config.toml
n_layer = 9
d_model = 160
n_experts = 64
experts_per_token = 2
d_expert = 128
d_shared_expert = 128
activation = "swiglu"
moe_layers = [1, 3, 5, 7]
router_score = "softmax"
normalize_top_k = true
routed_scale = 1.0
balance_loss = 0.00262
balance_bias = true
router_z_loss = 0.001
init_std_router = 0.0197
lr_router = 0.00187
n_head = 5
n_kv_head = 1
head_dim = 32
vocab_size = 16384
norm = "rmsnorm"
norm_place = "pre"
norm_eps = 1e-05
positions = "rope"
rope_base = 100000.0
rope_fraction = 1.0
qk_norm = true
attn_scale = 0.177
tie_embeddings = false
parallel_block = false
init = "normal"
init_std_qkv = 0.0425
init_std_o = 0.0528
init_std_up = 0.0608
init_std_down = 0.0608
optimizer = "soap_variant"
lr = 0.00776
lr_mult_qkv = 0.4
lr_head = 0.00693
warmup_steps = 50
schedule = "wsd"
decay_fraction = 1.0
decay_shape = "linear"
final_lr_fraction = 0.1
batch_tokens = 65536
seq_len = 256
doc_mask = true
train_tokens = 325600000
steps = 4969
dataset = "wikipedia_en"
Below are experts of layer 5 (counted from 0) of a mixture-of-experts language model. Rows are named gate (a neuron's input weights, with its number), up (a neuron's input weights, with its number) and show model dimensions 0-159. Each number is 500 + 50 x the weight over its row's rms, rounded and kept within 0 to 999. Numbers have three digits each.
Before each expert's rows: a language model's description of what the expert responds to. This comes from a sample of Wikipedia text that the model never trained on.

# expert 11
It responds to: List and table separators. Semicolons, pipes, dashes and colons separating items in navbox lines, tables and lists, such as v; t; e, plus the particle de in names.
gate1:474529513566570469451425555559506541475587522520532443593485529423400518563592475550528448448491494530511540460610526503477437592456478485499446537454515531473540571515496460597599487524460584473481426493431507494553496452515614482479506458514409503445482487593447504467504530471492496488417561474435484512432526440541506456516466528527612478585426543560516477504454430473511536475479510470508565494489526495504504403668568471481470379541446543553479437537535564484502400511443462
up1:574506550467521566533509532515549497471544480463518482382486464599536521604496461579462491473532583504441455503474514490591549488474422518571510427490533426427430507514443545481493559503510480537601494401575491495476465571571535550413534410562498474465551497403593510488438541529471628616547490495578484517475526476460520515470521591412442613431499577479496489503551519549563491548537557512511481424519591532500549545494474515564558586467573497482550451512480485526474506441581534

# expert 35
It responds to: Relational verbs, prepositions. Words linking a noun to an agent, attribute or possession, such as by, with, had, has, having, without, using.
gate0:459550436529491452419531479384481493458530571588471522444541457417633471494499476511502472516424516520429450478506361483474451508542503507526431458598469437567523555461471447560516549541535486553427526472522494530493511562583488483417473489535513455526479555399525509548552477625533520480562481589470488496533538481565439561430524521526514575440543486524542436529518472410606554483574526431470530480498558453458473564564435430509449474374482533540435579462451562547472537495529521
up0:587457418583499520584484449459415514425535534500500480510498515562488468479529441525499511549365547578502540446558478484481548532495483566512510548437488537592538526546558458467528436552527550481504497394599571533389512495479490424629536452494457398481524525500553468624562533562462509478466575488509506465498434452517456437410462464501488527546482533546569435503445454463542590455447476589451508524551476422477484480406496492516452499493501503518511609580503481558450480420590539

# expert 53
It responds to: Ordinals and determiners. Ordinal and quantifying words after the, a or his, such as first, second, same, each, next, final, and ordinal suffixes th, st.
gate3:541605487557454525500509546468479508361607516522620509305533460540419571525450466543383536534506578451522429400573497491506456615545480576496479475528492437445477495518570534519558477556490583457475438536460456470564518525501522561476545538432541497537487478394506460539450463568498470480461499462446561484553444439455491473432514574464587501460519488493536509548568474526452491463469464519527577455463464541459514542477509556533487458460452559536495576537573440501510568514468478
up3:491520415472450472532494457548482517517518561526528459539494559514496579503404490502542458443468472555454453489544409496491467481547466538450477511428556472492504503432547489567565393576473513483501493520545514485488565524344439476409499544537471416554491452460478504510450454575465509551495514480409486553475509491503452506446548574545387429492506580491471552536429513535497464468512541475567566550568613484490428568469564590567631519516603462413584496520550587557499496516608554

# expert 41
It responds to: Pronouns and relatives. Subject pronouns and relative or complement words starting clauses, such as he, it, they, that, which, who, often before was or had.
gate1:520472532458586575541443479455454359462450446561602520483552502556485522586508508552613462414529530470433366516580487364384524555501528584521536481408555485480464526554554520515414541494507452501493566571438552482544483513610559574523500534530388423539489495488468507470524539439487475481479577469424402426447462459526459471574465533451442525577541539446550408501510490522496475480494534503495527401450542485503463512452517464456447516493468483510559494496522472500491448502514503
up1:455538449495460449446614479388509438620512516407462525483409532422478494519512443478544516511468445488513533445442459534533560567455448487466585514512544566520502514493551583454508464510531491464564536534518598399590578494568461455509603454570486434514455461493472456410572416436543477545500533501460465541361455551499533589493488486535561585514454450596483496485393570477467542511503534487514518509416474480447501559479574565521553575570475540526511503499535515509462445457555453

# expert 9
It responds to: Main verbs after subjects. Finite verbs right after a subject, mostly was, is, were, be, became, as in the team was relegated, he turned pro.
gate1:585593511551457511515421437555502522495517568533544551438507562506441583531442438489520508498515567472453487487491429513575470479574494504553432486504648593490469468473560488494567439491459610561466468518538450499479476478498464377434451490428449531427482526476511417502510449529464625532469471530474491633510482608477519432408508498464418538494410528470468529471477412450485516583502407502540474479440581538455418511472488466447511520507562472515572513472431475460428428534461496
up1:499554456517504543427492487586506582655525553552583595533474590452417523531481467489598518493570562452469492474435549563549481550548470506582553480583521613529520541520583562491442445521493439499507493516433446402533496505489542403560505512484444489446467513484516434497578601426385468521411473481428521469474405526448545519526482545526386413472544485466442466500514432516494560420463521557540501467494552552461480442527492533497476563537481518513534519410521451553500435521487521

# expert 10
It responds to: Mid-word pieces, spaces. Bare space tokens, mid-word fragments like f, af, gh inside names (Mene-f-ee, Potche-f-stroom), plus place words like West, Road, United.
gate0:543443398457501579473378522476477514482574484434516535435531467502497528444506480591535552465536518453511464392471518573578528559557576504520576482435429473574537500493570560471455490574533485514519471527533414475517510555518524498477523421541497508522399523476508556617374519503495452520410481524505573512457564475522540475427424525553618482495519542373466576476494448518450542505505548520576469524517446439510456541535444530455472544479567536607490591547382515476496553445526488
up0:484565466527565489390437536438497500490460422408555453613481487497512349559463535558434449529475532450542557460477469487600475487484402443569538512563481480505494388395538503418512511521459553545575419534455478460578596514557483415513451500530501405512530468481506482418532530639446512539548541484533513579480536468457462564495389524556500457529543532528444443430542551429505531426475451515493559462532517505475528488473470519562478518579459525481547534535408482514532540488510467

# expert 56
It responds to: Quantifiers and line breaks. Quantity words after prepositions, like many, several, some, all, two, both, plus line breaks ending infobox list lines.
gate3:506491501496495520397485464538468465378550462571497529508452548503491552472531506501540548409403472445616458498478474523531508529557409514466548395545506500542572500598515477505480430457524485441442518439472480535497507574423572422523532533553525445492502588475499421473506449346452490468516436526539513590566490573459551528526505475499439466554561476492429496495449407515584476593481552421439456496545432460527549526494498424608513569415441552501467501560557522556466483486417452
up3:526493524542555544548528534510467478510524476563515498499544541527527532616435507454527510515536508564489592564450512476475519588539531474479519389442466494474537531500564505563467490518539422514465441597550540490477450427495422562499560547481575501415486444530553531420486514543550460423429653533525616386539520484488490423499509529425469454420499504475560530444510517441431575459426519531554642406502538502552518448515467479483456413528495522478560457494523548479536461464608397

# expert 29
It responds to: Vowel-ending name pieces. Vowel-final word pieces like ai, ano, ilo, ura, ina inside non-English proper names of places, clubs and people.
gate3:483496547433453469553462447498458481460499596451543512447490592524368537426541532498569463463488403519504616468556500501473440459542515589523589480540447552595558461476491540493483529504529460461515508468475464571473567475480496438521489506536572447474603524436413465542495549551553490566440513515583547498444459562535498616570408496515521585546469530528606561482414591485429485416617443424545482481459463453516495511478512516453510530496494553574442432574501572486472506479465484
up3:492501421544528459493468413586526513422366501392545532517459468579496534593543572539509486439483612507512506481535508540449487477437563526530550546518545455538494399587515508566481535558435567538554536613525468490464531451577441514538418465528461554539578527519490500478383493523537444551504441495528534579527519424519542450533542461576495543453415564463450363519462520499456543440565566552479489548508537507538482548528538504525463531498461519512495526554486407521616504426445555

# expert 22
It responds to: Asian, Slavic name starts. First pieces of non-English personal names, mostly Chinese, Korean, Japanese and Slavic (Hu, Kw, Yosh, Dra), plus CJK byte fragments.
gate0:493510568470500407575547451589424507496483497497542519566567495464572544474439532572451481471482503531502487566568440522491545434553449555554486542454493433514504431474436631484511557487441560584533470462444521443515570443410543490546514532533415461483531520516450521430508589497384516511531580493563536543507542527440509545578543544510449499440539588492490491539444498509482514437516474475417455509619486517535572513563395543476542448480432421396527448587503508526513534542454638
up0:554461388492449543545486542525515485553487421460529541430499403602478489518450486473520573470503519526493444506491517574498449446465570450495499479513547574496493561449502486526427487456479573489441580444466530523467463584588597511498474431508432509522431476453477492569544475405520507469468489540548546578532432427593449564451425428443476563377503524516494366512471442542523450549459458463561463479515481551410470409483544580605512521434521500590603456480500515558493513553489551

# expert 58
It responds to: Lowercase inner word pieces. Short lowercase pieces early or inside technical and ordinary words, such as o in CoV and coated, el in elimination, oc in deuterocanonical.
gate3:456419437428528467485390463552498427553531446532493523512449415524431504521513425466519510606447418481554419404494589491525399529507507584456429530458466492540490514448618475534512469583530518593456414463526545561504529488496515472492556529579572439529545527481443554553546496499558442511426421504575516516480454553470567550494508558557570508424503475502508528498517510508467558450500647567534487502501439428470493552603505534498462503479570585537500438529474438516516414425562510
up3:516521443478513478483513525473503470487480600449367573498444533512429459481483485517498496535570449456528505391514492510526474509475541481538562476490565434479535445543484627484478480555440504511562467496574472501508534545435431584546523458506559628453554556504558543582525502392555629533547462501460537554401497595517526470522496496470478483502482488464515516450392521427410546498455445528487543530558484589439452548466512523569515572486524474503545546377558435444585503373545493

# expert 27
It responds to: Closing brackets in tables. Closing parentheses, quotes, braces and percent signs ending a table cell or phrase, often after numbers, as in (452 lb).
gate0:456432499523553552477503379565503564556544482552597537437477590521498426541553506412410499427507513479446533604469510508503525553465422484444520579440536472488490540424550582417434415458526502519433443531404551489563536553567518487488419479490541459460516403501538556494437470494496547570480542531490527442497583487529474571588553569513592495547506567470475477586465428492468525522565483433461504557486496393523542573456497523424445495417472449507482478535418496452425527553468465
up0:569480560538518403512656507531470572536447438571523536482552511488418551538442597484568455542471447447536575487552441440472523507418522483508537509525471549466396537549567501513555510499418515521591448533542459474538458466506522516466520401425517623454479474408510616553433519478510495528507485535458493455427585527508465508519573526487578484536484533489588611437550552540408567509473511546478536466494567485520554495533556542456445569455487492547499464414367506505492492485527485

# expert 23
It responds to: Table cell pipes. Pipe separators between cells in data tables of sports rosters, results, polls and elections, after names, numbers or dates.
gate0:557543545467471469402479511425507502558567491501621525471444469475536447448497534508572449460450431494508507507466562578479519526470488448446427562488535507458491561423441514445438455498467480494521525590406423474509435540427522456498465512591500470487446524533606509486438468358536512533474557494457558488487416479492517496507433539510528469422542558513418481532539510459446430471514440467481444505507540517402414490388433531541467545516567577531531511436334585498447528495408543
up0:445509492425416514427508468441541567468474488512521529445573481451608492509490451536462454482412362533495511541534499504438428511490522505545468549586544486496536535467504562529541455579513520535579406511531488483561484468461471499484429455556488529493502484518509511538467557452489455523448532488490550493579483550442540580571375474532563522470611445490526410411527459459622550429442487523414458504407491536525389517553439408450496581579463549481386553505525536446505509451557520